{"router_cosine_scale": 20.0, "vocab_size": 38837, "optimizer": "adamw", "max_seq_len": 1024, "dataset": "wikipedia_en"}
Below are experts of layer 7 (counted from 0) of a mixture-of-experts language model. Rows are named router (the router's row for the expert), up (a neuron's input weights, with its number) and show model dimensions 256-383. Each number is 128 + 24 x the weight over its row's rms, rounded and kept within 0 to 255.
Before each expert's rows: a language model's description of what the expert responds to. This comes from a sample of Wikipedia text that the model never trained on.

# expert 15
Time nouns like years, months, season, period, end, and parentheses or commas after venue locations in sports schedules.
router [106 123 125 128 160 107 105 106 153 138 166 111 150 121 115 121 115 119 115 139 133 144 147 156  93 100 120 147 133 113 173 104 142 140 146 140 150 126 156 114 123 137 150  82 117  96 144 104 127 130 130 160  70 106 110 129 125  61 163 114 147 129 115 126 124 149  85 128  88 145  86 118 175  99  96 129 161 118 127 116  97 122 155 146 137 130 116 133  68 149 103 144 111 111  98 133 159 187 129 138 149  86 130 123 114 101  87 124 124 161 120 126 167 134 139 143 153  98 158  86 126 153 123  86 147 110  85 114]
up0 [126 145 121 119 159 129 107 112  95 109 116  98 137  94 121 149 142 146 116  72 151  79 109 104 117 143 119 126 102 121 123 139 125 151 100 174 142 167 109 111  98 171  80 140 141 148  67 150 100 117 182 103 116 137 100 129 142 110 156 127  73 174 130 153 173 170 140 100 141 114 121 133 150 106 112 131 135 160 124 105 167 132 129 134 150 153 142 121 103 141 103 123 169  91 117 124 146 157 133 130 141  93 125 126 115 165 123 152 150 103 133 150 132 138 144 158 149 177 103 147 154 122 136  98 123 143 139 139]
up1 [127  96 138 142 115 136 154 119 116 126 106 130 116  90 138 148 114 123  99 135 160 106 172 126  81 160 115 109 106 116 126 116 138 106 133 160 106 115 123 128 146  94 136 119  91 125 103 157 117 170  92 156 106 112 133  94 112 133 142 120 127 150 112 197 120 107 153 131 131 151 100 175 159  69 157 149 141 167 133 155  96 132  89 107 162 135 137 132 126 148 137 124 111 127 103 106 153 153 104 170 137 158  87 129 110 101 185 110 171  99 125 145 127 104  96 164 141 123 106 139 166 133 118 135 132 116 107 143]

# expert 21
The first three digits of years, such as 201, 199, 202, 194, in dates, citations, lifespans and tables.
router [123 136 134 125 133 123 109 101 133 137 137  98 141 153 103 148 106 143  95  98 100 133  92 119 154 159  78 120  92 108 162 118 101 115  73 141 132 135 122 128 138 129 136 119 121 147 148 105 159 138 112 102 125 110 117 100 114 162 117 141 127 130 124 100 160 110 167 167 145 118 124 111 120  93 129 136 161  89  89 137 158 120 153 108 129 104 173 154 166 100 153 160 104 104 131 100 108 125 136  91  84 151 168 122 145 106 151 117 117 125 104 158 160  99 164  89 132 112 106 145 165 154 112 133 175 107  94 107]
up0 [146 147 104 121 133 115 135 113 119  84 142 125 118 121 113  78  91 147 134 127 134 123 153 118 138 123 149 102 185 127 156 151 164 114 171 143  79 117 108 144 177 133 110 147 154 149 133 170 125 114 106 156 154 109 152 164 141 127 125 126 125 153 100 110 107 125 134 108 134 114 116  95 108 104  99 146 151 152 113 133 117  68 112  79 146 139 147  89 144 174 130  88 165 108 123 114 150 137 138  96 123 100 113 122 163 115  89 158 135  94 121 159 134 122  90 126 134 153  80 148 116  55 156 139 108 123 136 134]
up1 [148 153  71 118 108 108 148 113  96 130 154 147 142 122 159  96  86 132 116 130 107 101 137  86 124 136 106 109 109 139 140 103 153 116 128 138 124 156 191 137 147 114 103 148 157 139 117 146 146 141 164 150 132 119 138 150 119 150 175 123  91 121 118 137 111 126 130  98 133 164 155 163 124 131  83 130 128 152 100 122 164 115 113 145 132 129  79 134 131 140 116 114 126 107 121 174 145 128 114 156 135 103 123 156 119 138 116 157 145 109  90 134 125 155 118 110 150 127 102 145 122 144 147 152 119 132 129 151]

# expert 22
Words inside names of armies, ministries, universities and nations: National, Army, Russian, French, Royal, United States, in career biographies.
router [160 111 162 164 139 134  85 141 135 106 137 117 152 123 163 126 136 148 143 153 122 137 140 102 132 114 126 113 128 136 165 143  97  99 111 123 159 121 182 124 143 130 182 139 131  98 127 135 105 118 172 134  99 166 111 106 124 122 124 114 133 139 130  94 137 122 141 122 163 101 111 103 123 156 154 136 138 127  94 148 159 100 155 152 145 143 131 138  92 126 145 124 155 132 146 162 116 130 109 175 133  98 142 100 177 111 118 107 145 114 164 114 101 143 102 120 107 152 144  98 130 162 136 112 147  91 122 192]
up0 [112 105 115 168 124 128 135 111 134 133 122 122 102 157 147 116 117 137 149 130 138 146 123 147 122 123 146 138 168 134  89 122 178 143 151 172 135 131 102 145 142 122  95 137  91 162 152 133 142 110 145 160 174 101 119 142 172  92 100  67 140 166 140 139 132 126 129 142 108  93 158  95 163 122  91 130 142 175  79 139 107 134 154 135 137  93 106  99 148 152 134 158 122 128 108 125  98  91 155 162  81 150 105 164 108 151  92 123 159 122  92 135 169 113 135 109 124 100 144 102 117 111 143  92 122 170 120 126]
up1 [121 125 118 127  87 118 148 129 113 125 146 128 147 114 121 168 132 159 109 121 138 129 123 112 154 128 141 137 152 118  65 122 175  80 159 153  84 144 150 143 113 171  93  96 136 127 131 149 127 147 110  65 120 160 152 149 123 128 138 153 153 127 122 170 130  96 152 128 120 149  68  97 111 124 134 108 112 128 111 143 161 115 146 113 131 117  78 131 143 130 157 147  96 143 113 152 116 119 151  69 137 163 113 150 150 149 139 170 114 108 118 165 142 145 129 109 117 115  56 146 127 110 168 112  91 135 113 109]

# expert 8
Articles, possessives and adjectives opening an object after a verb, such as gave the, a new, his own, the same.
router [137 150 146 128 110 101 138 157 142 136  76 127 149 157 124  74 110 133 134 102  95 113 126 178  88 137 145  79 164 105 162 126 122 159  70  81 123 132 140  90 112 151 129 164  95 105  84 115  90 156 114 152 132 126 144 161 106 134 132 132 118 141 191 103 153 141 135 128 108 120 143 102 173 158 129 119 123 160 127 142  92 102 163 130  86 140 155 110  82 108 123 164 151 121 122 126 104 120 110  86 147 105 102 130 151 103 134 111 105  81 102 135 133 101 131 121 150 155 140 116 127 128 171 137 130  96 125 150]
up0 [136 125 124 147  80 204 107 125 146 130 164 113 135 141 108 185 145 111 125 119 114 111 125 141  88 163  98 129 159 104 143 138 144 114 131 152 112 124 107 198 123 174  82 145 139 127 125 120 129 118 126 103 145 114  97 134  89 164  98 114 135 143 163 141 137 137 111 135 110 115 122 130 132 110  65 114 113 114 133 132 133 140 164 110 165 102  93 154 121 139 129 132 143 156 117 133 140  69 164 131 133 142 156 121 137 140 115 106 107 138 108 113 145 156 163 116 134  90 102 134 148 111  93 132  70 187 101 150]
up1 [154 122 108 168 157 150 124 109 107 141 139  97 132  77 155 102 128 152 132 145 157 148 113 120 127 107 108 124 163 136 118 172 121 129 147 142  81 115 119 140 115 116 144  93 130 157 122 102 117 143 124 145 126 137 156 129 159 120 112 139 154 132 153 158 154  96 133 139 154 156 156 190 144  89 136 141 123 174 133 129 136  89  86 114 130 143 138  76 151 171 100 131 120 135  98  82 102 138 129 177 113 134 121 141 151 132 169 156 111  77 136 173 124 112  75 154 102  86  93 137 156 138 140 159 155 133 116 105]

# expert 9
Plural nouns and relative or subject pronouns starting clauses, such as people, members, students, that, who, they, There.
router [136  81  90 138 132 117 136 124 131 130 151 121  94 117 172 140 112 150 135 106 111  92  96 134 151 149 108 109  93 164 148 152  88 137 158 102  65 169 138 152 139 151 144 144 118  88 132 164 139 134 168 107 135 133 117 146 120 116 120 101 148 116 167 150 162 158 110  81 145 111 174 132  74 145 141 153 100 145 147  87 184  99 133 122 172 116 165 130 136 157 139 127  81 113 161 161 148  99 126 159 155 141 151 101 144 158  97 100 102 114 142  92 112 103 157 130 109 120 146  86  86 128 137 120 120 113 137 109]
up0 [119 125 100 112 101 124 148 127 136  96 137 111 123  96 156 145 106 115 141 102 176 132 120 164 141  72 128 115 103 149 107 149 102  94  95 136 235 147  64 145 138 164 112 156 113 103  94 116 126 140 132 134 123 153 114 139 140 119 104 158 147 145 163 160 152 127 112  91 122 102 138 157 111 109 119 139 148 164  85 114 120 129 146  82 149 128 153 119 130 160 127 126 130 115 122 140 118 121 132 140 158 140 129 152 125 121 128 134 130  99  99  96  87 126 162 117 132  94 133 126 136 115  90 119 131 131 128 161]
up1 [101 133  78 121 148 148 110 109 163 131 146 165 153 141 153 149 186 131 141 132 156 134 138 101 117 107 107  98 152 160 158 135  82 143 136 135 173 165 151 124 166 131 102 101 127 111 129 148 177 108 103 154 121 137 145 119 164  91 151 146  84 138 188 142 130 143 127 102  91 120 128 127 135 123 139 184 122 163  71  91 126 132 142  80 152 148 110 113 146  97 165 116 118 131 113  74  89 152 136 156 170 142 149 145 101  90 135 125 139  94  77 154 121 116 145 132 124 120 129 122 120 101 162 117 118 108 145  95]

# expert 1
Month names before day numbers (January, October), decimal points in coordinates, and table cell separators and parentheses in statistical rows.
router [156  89 124 160 147 151 131 119 123 103 146  96 173 134  98 101 119 110 136 130  84  91 131 151 106 148 135 124 117 106  97 144 105 107 121 135 138 146 125 118 118 154 146  88 146 124 118  87 117 120 100 138 146 136  92 126 156 142 100 153 130 139 133 144 135 159  93 170  94 119 148 105 107 121 125 135 155 144 116 127 114 129 147 108 118 121 125 142 109 155 145 143 170 145 165 146 146 143 139 125 102 155  94 138  74 137 140 139 111 104 164  97 135 104 149 108  94 112 136  89 129 160  87 102 151 113 120 104]
up0 [189 172 181 153 109 137 138 122 145 124 118 173  98 115 104 103 146 116  80 139 159 109  89 113 110 141 129 101 127 180 125 106 119 114 139 134 131 122 122  94 136 125 118 120 142 107 110 162 102 132 147 144 140 114 114 108 113 140  81 134 116 134  88 135 174 115 144 107  81 115 105  92 131 112 112 141 163 161 103 141 144 142 153 108 139 115 123 139 128 103 113 155 136 116 117 130 142 131 115  97 125 140 133  95 153 184 166 145 137 145 108 143  83 112 131 150 153  96 122  74 139 107 121 141 119 103 117 118]
up1 [129 127 159 175 108 148  89 135 136 148 146 142 135 120 145 129 149 122 154 115 135 120 140 156 139  85 144 133 134 130 148 111 100 108 161 133 110 133 165  87 114 151 103 116 112 123 111 131 155 127 146 127 130 100  98 110 102 167  82 125 124 128 134 120  98 147 131 147 112 169 132 162 146 125 173 168 103 131 111 134 120  98 112 102 166 143 105 133 106 167 105 118  79 101  82 112 176 147 153 112 121 102 123 142 102 127 111  79 115 129 120 110 110 142 121 161 107 109 139 143 110 111 118 104 135 136 167 168]

# expert 5
Is or was right after an article's title subject ("The 1960 California League was"), plus sports or election table header cells like Best, Votes, Apps.
router [ 95  77  79 138 156  79 126 109  94  81 159 124  64 106 118 125 124 149 125 147  88  97 125 184  76  92 117 122 138  76 146  91 137 107 136 116 166 134 132 105  99 103 131  79  86 156  79 110  97 121 131 117 156 104 111 117 131 129 126 119 144 161 114  79 155 101 108 164 112 116 108 139  95 106 109 153 131  94 121 162  78 115 127 135 109  97 117  97  91 126 128 101 116 108 139 100 151 126 178 139 135 149 117 154 142  80 112 109 122 154 104 111 116  95 166 136  84  74  96 100 131 116 123 127 197 174 134 124]
up0 [122 129 121  84 116 122 123 143 137 170 165 164 155 171 116 110 160 120 111 115 114 122 163 124 104 123 118 175 119 117 168 150 119 136  79 105 114 131 172 123 152 115 126 153 117 101 127 162 113 150 105 105 130 120 120 113 138 124 111 134  96 124 150 138  93 128  99  97 152 120 125 108 145 109 103 135 115 140  86 135 147 149 123  99 125 105 143 101 129 127 148 115 125 139 108 127 136 134  84 142 167 127 113 179 122 100 153 149 158 118 113  99 146 140 111 115 133 135 111 144 117 103 107 129 137 105 147 162]
up1 [123 155 127 137 139 119 119 194 179 139 110 105 129 153 129  99 139 125  92 116 164 115 114 121 102 164 155 106  94 170  99 151 114 118 131 130 125 135 147 143 136 156  76 102 115 157 145 148 121 105 118  98 154 139 129 145 171 141  89  99 115 117 114 102 120 109 130 119  88 137 174  97 114 147 187 174 149 138 135  99 115 124 138 132 106 132 120 142 108  98 112 152 155 119  90 162 122  95 120 126 165 119 121 138 175 165 142 174 168 113 128 134 140 116 131 121 114 127 113 116 143 125 104 150  99  94 113 120]

# expert 4
Sentence-level determiners the, The, a, This, and However, plus day numbers in dates like April 1, 2025 or December 7.
router [112 171 179 143  85 126 160 161 129 132 145 133 125 118 104  91  80 154 154 147 128 163 118 101 161  87 162 161  81  97 172 128 156 123 127 144 133  94 126 138 164  92 182 106 141 121 146 115 158 140 175 138 112 183 132 127 127 131 166 166 100 155 177 161 135  93 116 129 142 129 127 150 147 102 103 154 141 142  99 172  93 127 111 151 145  84 104 124  93 119 104 157 157  96 137 147 139 122  95 100 142 109 126 163 134 101 143 128 101 119 126 146 148 127 133 129 158 145  93 140 129 131 131 141 149 134 155 159]
up0 [108 141  87 161 113 146 113 129 116 127 116  75 180  88 133 150 111 143 144 149  96 156 145 153 108 136  95 117  84 140 109 137 119  94 106 112 149 111  99 150 155 129 140 109 157 113 123 106 153 132 148 107 109 107 128 128 139 128  90 132 126 165 146 165 134 141 121 129 135 143 101 161 122 134 121 131 145 131  97 131 136 158  78 131 140  94  83  98 143 114 126 108 128  84 127 118 141 138 110 145 114  89 143 116 141 148 104 109 117 163 112 124 141 115 165 137 139 121 129 146 143 121 121 124 134 142 106 123]
up1 [111 141 138 148  97 139 132 160 142 140 158 121 175 170 142  98 112 186 175 144 115 147 121 115 135 135 136 137 124 123  96 130 125 123 132  78 102 131 124 103 157 207 143 109  65 119 131 153  90 129 135 124 123  75  93 113 150 145 142 113 134 149 119 137 127 139 120 176 138 125 134  62 139 188 120 117 129 151 111 126 147  86 134 123 136  68 121 157 129 160 135 137 118 123 148 135 132 125 134 195 142 147 138 152  76 157 119 124 151  89  96 143 159 127  65 168 152  68  95  97 125 100 141 143 141  76 141 117]

# expert 11
Quote marks, pipes and dashes opening song, film or album titles in lists and tables, such as "Single Father", My, Is.
router [150 156 166 150 131 101  84  86 100 137 136 135 116 117 132 172 150 125 135  98 149 125 126 117 120 120 139  91 148 138 164 137 135 126 125 116 144 114 103 112 116 134 141 155 168 162 147 152 167 149 128 154  83 137 115 127 138 123 135 118 138 179 141  82 170 178 153 148 149 147 118 104 128 112 120 177 120 137  82 143 128  82 138  98 121 131 166 145 119 139 119 138 152  83 157 150 112 146 141 105  95 132 144 128 129 180 151 137 131 146 127 130  87 165  92 132 154 133 175 107 155  95 158  90  96 150 119 151]
up0 [134 108 142 143 130  96 119 138 177  95 132 110 139 130 124 113 111 155 133 130 142 136 112  99 129 120 128 114 147  70 127 119 154 148 122 186 113 146 108 137 108 172 171 133 142 107  76 136 131 110 127  64 104 155 158 160  95 100 103  94 151 148 162 143 131 146 119 132  99 108 133 122 136 118 108 156 106  92 100 129  93 120 101  89 136 124 134 137 104 128 141 140 162 141 139 106 175 139  93 116 109 106 114 131 128 140 119 174 115 173 132 137 143 123 111 109 161  86 118 150 142  76 128 112 138 131 130 139]
up1 [104 117 156  99 143 123 136 147 106 129 122  90 141  97 139 133 146 164 115 128 150  90 151 138 127 149 151  89  92 104 123 147 146 120 123 145 113 163 135 145 163  93 106 112 126 115 145 131 146 132  95 125  95 133 128 114 144 152  74 177 106 152 135 165 152 142 143 124 129 151 124 159  89 131 135 123 110  99 127 151 127 182 117 140 146 132 128 148 115 144 117 140 126 125 118 145  93 138 157 117 148 113 169 108 105 103 147 122 134 131 128 146 118  99 113 163  86 138 119 112 112  94  94 153 103 112 114 122]

# expert 12
Head nouns after a determiner naming roles, groups or units: member, president, coach, city, population, system, plus % in demographics.
router [159 114 106 131 126 144 113 132 145 119 130 169 109 169 145 125 127 177 148 112 141 110 107 153 131 121 121  88 100 146 142 148  88 120 113 110  85 151 148 108 153 156 125 149  91 159 113  99 159 118 133 107 167  96 135 143 109 103 136 111 141 109 127 130 140 142  99  86 104 141 118  96 125 136 155 119 125 153  83 118 149 109 135 123 133 145 139 141 131 149 148 127 107 157  82 153 168 107 134 144 117 119  99  95 145 109 141 117 130 117 134 178 119 104 127  93 143  83 189 140 120 128 173 152 171  78 116  95]
up0 [114 120 147 119 125 142 142 158  99 119 138 105 150 128 130  99 121 123 165 129 132 125 141  99 101 146 144 163 143 120  88 155 159 114 102 134 150 136 163  91 132 100 153  95 134 111 128 118 175 130 127 142 123 149 166 118 106 127 104 115  78 161 108  99 135 108 140 102 111 131  93 135 117  75 145 159 146 139 137 110  81 193 111 103  76 130 109 130 171 176  96 119 123 120 178 141 160 116 107 111 111  98 150  84 130 133 161 162 103 160 153 100 116 127 133 126 136 150 136 158 174 112 113 101 119 170 162 159]
up1 [144 117 128 103  91 106 102 172 138 138 109 119 107 117 167 117 140 142 110 121 129 133 138 153 134 139 134 186 106 135 187 129 143  89 132 120  91 121 115 138 129 126 122 114 155 136 131 114  67 110 150 137  83 134 120 185 131 157 132 196 163 143 113 126 140 144 144 176  98 161 107 141 117 136 138 152 129 116 125  90  78 141 127 101 143 149 123 142 114 127 102 106 115 102 109 139 141  93 106 149 124 144 101 130  73 147 116 130 155 140 111 134 120 163 137 161 157 127 123 125 120  70 127 116 111 111 146 116]

# expert 20
Word-internal pieces of Indian names such as Ramachandran and Venkatachalam, and pipes, line breaks and units in sports-result tables.
router [103 148 130 125 169 140 129 145 147 130 164 161 159 154 148 110 114 148 133 130 135  91 149 156 121 166 132 125 120 124 129 121 141 133 107 103  97 134 155 104 123 110 175 154 109 131 108 101 179 136 125 109 144  90 102 129  81 165  95 154 151 105 147 150 129 103 170 141 157 157  99 149 101 112 103 162 143 132 139 126 115 111 149 113 147 114 148 165 137 145 151 120  84 120 175 148  99 130 151 115 156  97 182  94 104 134  94 141 101 127 145 107 120 112 111 103  94 123 134 149 168 120 127 153 145 144 169 115]
up0 [189 142 120 158 124 114  96 163 125 151 111 150 169 126 130 147 127 109 120 129 101 128 128 118  97 122 160 106 148 162 143 109 120  97 153 114 137 184 134 126 122 155 110 100 135 144 140 117 144 192 126 117 115 112  87 121 117  95  95 135 113 135 140 138 101 163 104 136 102 121 111 107 151 163 124 127 119 139 124 119 101 130 120 135  96 105 107 114 157 128 123 126 120 134 115 110 118 123  88 147 119 117 155 128 122 136 129 144 155 119 100 153  85 160 138 110 127  73 144 120  30 117 164 163 111 124 162  93]
up1 [128 111 143 102 104 163 130 109 162 139 128 148 103 151 139 131  83 146  90  94 158 183 102 128 134 165 102 127 182 139 148 126  93 144 119 131 149 141 166 152 131 128 100 121 133 120 118 141 108 141  97 122 144 158 143 161 157  75 127 144 186 123 122 131 138 131 106 155 158 120 131 141  73 128 156  92 116 182 140 141 157  83 114 124 115 147 120 113 141 124 109 110 122  91 133 175 133 133  95 145 123 146 170  92  95 115  88 127 109 101 107 134 177 115 144 150 165 168 125 135 163 118 113 115 111 143 149 138]

# expert 3
Articles and place words after prepositions in geographic descriptions, such as on the island, River, County, Fort, Mount, km.
router [ 82 124 134 140 169 150 117  98  94 124 149 144 152 136  94 142 143 124 136  98 100 112  85 108 129  87  62  91 108 167 151 153  79 113 128 130 128 153 141 147 144 142 159 169 143 104 117 102 106  95 114  90 152 151 116  91 164 122 130 116 104 127 128 167 116 147 128 128 129  81 128 114 121 115 147 137 148 141 144 146 108  84 132 115 148 102 134 138 158 130 149 173 118 122 133 166 145 126 111 140  82 134 105 145 147 133 141 103 151 114 163 119 167 135 155 100 157 166 113 141 138 131 135 123 103 128 139 120]
up0 [145 137 164 127 131 164 144 168 106 160 114 135 127 140 131 131 171 123 117 135 182 154 110 129 125 121 116 132 157 118 130  92 136  60 120 109 118 167 113 145 121 109 129 109 125 105 123 106 121 143 149 112 121 123 143 146 107 135 172 137 122 176 130 149 177  99 157 135 119 114  99 120 193 141  82 106 138 132 140 158 119  95 106 121 135 133 179 144 116 101 157  88 111 114 110 115 159 109 118 118 135  96 103 108 155 133 140 147 142 159 112 135  99 135 143 146  92 112 125 159 153  99  92 180 103 118 161 145]
up1 [133 161 144 105 128 105 162 164 118 140 139 131 112 129 146 120 126 119 147 164 122 131 104 136  90 137 121  60 123 111 114 101 166 134 160 161 132 114 132 157 104 126 104 131  90 118 112 160 178 117 124 106 130 112 160 131 118 117 174 138 121 139 126 144 156 118 128 179 106  81 102 153 121  83 163 126 138 167 132  97 143 119  96 116 170 102 127 112 102 153 145 151 125 111 108 173 102 138 136 153 113 124 104 106 113 118 109  77 153 113 116 136 114  97  80 144 144 125  90 141  93 121 111 150 151 122 164 142]

# expert 14
Surname endings and common surnames like -ov, -ev, Singh, Smith, followed by commas or opening parentheses with dates or pronunciations.
router [177 135 156 140 134 128 126 103 113 139 120 103  96 155 103 148 111 161 110 109 171 143 114 104 111 123 133 106 125 141 123 144 154 145 144 105 162 147 122 129 127 108 139 119 148 152 124 145 133 141 105 111  78 132  99  95 145 116 125 166 153 103 168 129 118 146 140 165 128 140 129 142  79 131 154 169 111 116 112 113 154 108 139 115 153 140 144 125  96 125 151 113 150 127 136 162 104 170 136 184  98 122 147 151 142 146 105 107 176 151 151 139 122 117 106  98 128  75 148 158 118 117 164  82 192 108 132 147]
up0 [132 165 130 132 135 133 122 157 134  97 157 141 157 112 145 138 162  79 166 106 180 112 120 141 153 125  85  96 133 143  81 111 136 134  98 141 100 125 127 111 127 186 135 138 112 122 123 111 123  87 125 149 117 129 163 171 128  98  88 111 106 145  94 190 114 125 111 105 142  54 101  99 140 140 109 108 132 156 113 113 126 113 119  98 129  94 148 113 177 186 119 135 132 102 108 104 143 115 102 116 120  94  90 152 103 123 125 126 109  82  94 163 105  79 147 106 109 135  96 129 131  77 116 111 118  76 151 122]
up1 [113 138 137 139 106 149 159 133 142 109 130  63 142 110 131 138 169 122 164  98 126  95  68 119 119 156 148 142 107 129 125 117 130 131  98 122 128 101 138 117 111 115 103 103  98 106 140  87 158 117 133 157 126 110 155 181 105 170 132 124 131 105 130 130  76 121 132 151 133  87 103 165 114 154 109 144 115 152 134 124 113 138 145 122 121 131 109 163 109 170 109 135  88 118 159  84  83 166 158 127 143 128 101 111  79 137 124 102 156 126 138 172 118 134 144 138 151 151 120  75 125 108 140 160 140 130 101 121]

# expert 7
Short word-interior fragments inside proper names and words after a capital letter, like T-row-bridge, Pit-lo-chry, Prison-er, mostly in music and film lists.
router [116 168 110 149 143 127 121  76 151 169 123 161 102 132 177 123 125 127  82 120 169  85 143 109 113 160 144 178 109  95 107  80 124 127 160 118 167 150 108 111 138 154 118 161 126 135 133 127 154 178 135 106 114 141 117 148 126 130 129 121 141 119 100 128 153 151 123 136 116 157 169 133 162 155 149 123 135 100 134  94 145 157 123 147 132 118 125  91 114 155 128 155 149 107 105 153 128 148 146 102 152 107 163  76 121 135 142 127 181  97 115 150 107  99 157 158 174 122 114 155 159 153 116 116 140  87 149  87]
up0 [154  89 135 128 103 158 127 173 190 136 186 131 170 146  83 132 176  80 116 152 151 123 145 122 110 178 100 136 154 104 139 154 154  91 103 127 129 121 139 167 118 155 128 141 128 125 121 133 135 158 129  96 161 105 123 144  75  71 106  51 154 108 151 107 135 131 152  95 103 128 141  74 160 172 131  81 161 106 112 154  94  92 167 111 101 134  99  83  99  98 187 121 129 136 122 120 183 126  90 156  93 116  87 114 101 152 173 129  97 112 133 114 143 103 122 121 123 136 120 126 132  93 124 170 122 104 155 127]
up1 [ 97 155 155 134 100 153 148 132 109 139 133 119 105 152 164 129 157 118 156  87  79 121 140 147 127  85 102 143 140 148 130 136 118 120 162 163 134 144 128 165 146 133  85  98 129 122 102 117 156 154  85 120 151 124 149 127  91  81 114  99 159 106 137 143 153 144 119 110 132 122 104 149 124 135  86 140 141 107 132 115 153 143  90 122 136 143 146 120 139 128 167 108 147 138 164  96 111 158 102 157 122 113 132 121 132 175 158 152 121 155 148 138 112  97 138 141 136 103  97 100 136  95 115 144 126 155 134 148]

# expert 19
Final pieces of surnames and words or single digits, such as Waldsch-mid-t, Kaufbe-ure-n, consum-er-ism, -ing, -ville, -ie.
router [103 162 144 156 142 158 156  94 129 104 167 125 103 135 139 135  94 161 111  99 101 112 102 136 189 165 130 154 109 120 151 111 119 137 132 117  60 102 140 138 127 146 142 159 161 107 179 131 138 146  88 148  93 172 173 115 167 120 122 131 171  96  95 170 104 123 174  80 156 129  98 125 126 139 139 100 157 125 138 148  98 105 143 139 128 130 119 156 147 115 108 127 125 122 169 122 123 112 144 102 129 135 126  96 121 164 169 152 156 122 140 128 125 121 135 133  84 145  61 132 118 151 143 137 136 114 147 166]
up0 [143 130 149 132 118 125 107 125 167 124 148  87 132 148 156 155 108 148 162 143 144 108  73 105 134 110 147 162 131 127 172 149 138 104 122 160 150  91 109 138 142  82 111 149  99  98  88 147 145 143 117 128 174 107 147 144 111 125  99 125 111 151 135 102 131 109 125 133 125 157 164  95  81 150 130 157 152 110 108 124 111 154  89 131 171 105 116 128  69  95 106 145 137 128 134 150 136  93 170 108 135 104  77 128  81 112 146 120 120 162 147 138 136 100 130 169 113 113 146 146  96  93 196 145 171 150 143 122]
up1 [102 142 124 115 102 134 120 138 155 124 128 134 114 148 135 187 135 149 148 146 100 138 123 109  96 106 137 139 140 138 129 149 122 104  98 145 171 154 183 110 119 108 132  97 132 132 109 155 135 114 126 139 100 154  95 148  65 123 106 140 164 126 108 137 106 129 145 157 139 131  98  87  92 102 116 140 132  88 152 173 146 158 144 151 116 133 133 149  92 135 159 144 144 109 107 108 152 145 123  98  94 136  98 128 120 157  76 166 134 147 102 172 151 131 142 111 152 149 117  96 143 144 161 114 146 147 128 135]

# expert 0
Tokens in infobox-style list fields and section headings, such as Established, Succeeded, Genus, Career, and == markers before Personal life.
router [139  84 148  83 106 140 125 122 158 141 126 108  84 119 116 105  86 126 172  82 108 137 181 132 126 154 141  82  96  75  86 106 139 109 148 111 126  97 160 103 127 132 119 165 136 156  87 164  84  89  93 110 150 137 145 132 129 148 113 127 147 108 141 152 116 170  89 120 141 112 116 183 108  98 128 133 126 139 120 165 139 117 133 104 156 100 109 101 173 113 126 118 110 123 152  89  88 146 109 142 133 152 109 141 130  97 107 117 160  91 170 107 112 160 146 120 132 110 102 100 160 103 141 156  95 144 107 160]
up0 [127 135 125 164 141 104 143 134 132 121 141 121 169 127 126 115 139 117 120 157 168 123 219 100 102 140  81  86  76 122 141 154 115 117 124 133 131 153  76 125 117 166 103 131 127 155  89 134 111 156 152 114 185 135  99 101 114 115 120 174 134 128 143  78 106 170  88 125 125 137 185 142 138 115 143 175  98 158 117 112 136 165 167  77 168  91 124 113  85 121 154 137 167 101 107 123 166 136 124 135 139 145 174 122 130  96 147 127 147 135 159 141 100 128 140  90 151 121 152 187 114 125 143 123  98 111  96 126]
up1 [162 172  81 126  95 118 100 144 114 119 128 158 119 135 152 126 124 145 151  98 125 118 124 100 135 172 146 132 154 150 137 121  96 103  80 157 122 135 155 120 145 137 131 111 136 133  73 120 142 164 128 104 141 128 118 139 153 122 146 132 120 167 152 171 162  86 169 121 138 153 154 111 102 149 131 151 147 164 160 148 113 156 112  95 108 196 100 117 142 154  73 108 150 100 128 136 145 147 104 132 140 127 111 108 108 135 147 173 108 150 150 172 156 150 159 126 127 125  89 138 106 119 138 112 175 152 157 108]

# expert 23
Paragraph breaks, heading markers (==, ===), sentence-ending periods and bullet dashes that start new sections or infobox fields.
router [155 157 149 148  86 114 173 138  93 119  74 119 125 107 143 107 116 154 121  94 103  97 111 103 130 120 125 106 108 125 108 116 103 127  91 168 155 130 141 144 110 136 157 138 165 129 133 128 111 116 171  96 101 102 110 147 154 152 160 148 164 147 110 134 136 113 137 137 167 108 107 119 159 131  89 141  98 123 156 145 127 106 163 106 122 138 123 115 108 106 154 105 111 127 105 147 120 114  89 112 127  84  99  96  97 153 101 115 101 118 128 164 109 146 113 105 116 138  76  83 113 149  93 104 157 111 109 150]
up0 [111 177 127  94 100 145 160 114 133 108 139 130 128 151 126 121 161 130 136 137  65 136 148 143 122 104 125 144 131 105 122 134 182 102 131 113  99 146 175 160 143 116 127 150  78 114 143 124 131 105 154 116 110 156 106 178  99 137 120 105 119 173 173 166 127 141 118 138 105 100 126  90 120  97  97 140 156 145 136 188 109 139 142  99 147 132 108 133  99 141 143 106 115 174 126 116 126 111 137 166 170 106 136 152 134 164 113 139 133 118  84  75 150 125 184 108 146 115  96 170  94 123 180 127 167 136 128 108]
up1 [142  85  82 112 107 147 112 142 133 152 164 128 111 116 106 125 154 149 101 159 112 131 132 111 133 136  94 153 109 138 117  97 154 134 140 153 159 146 100 107 129  91 140 140  92 116 123 109 128 145 146 119 132 119 156  97 107  70 140 155 152 146 140 127 147 110 126 122 121 154  97  84 121 144 125 136 146  82  82 135 149 122 173 103 101  97 150 136 134 121 183 129 165 144 135 120 131 109 108 164 101 152 140 130 118 139 148 137 103 143 133 128 162 188 111 184 169 146 130  86 138 101 105  99 161 140 135 125]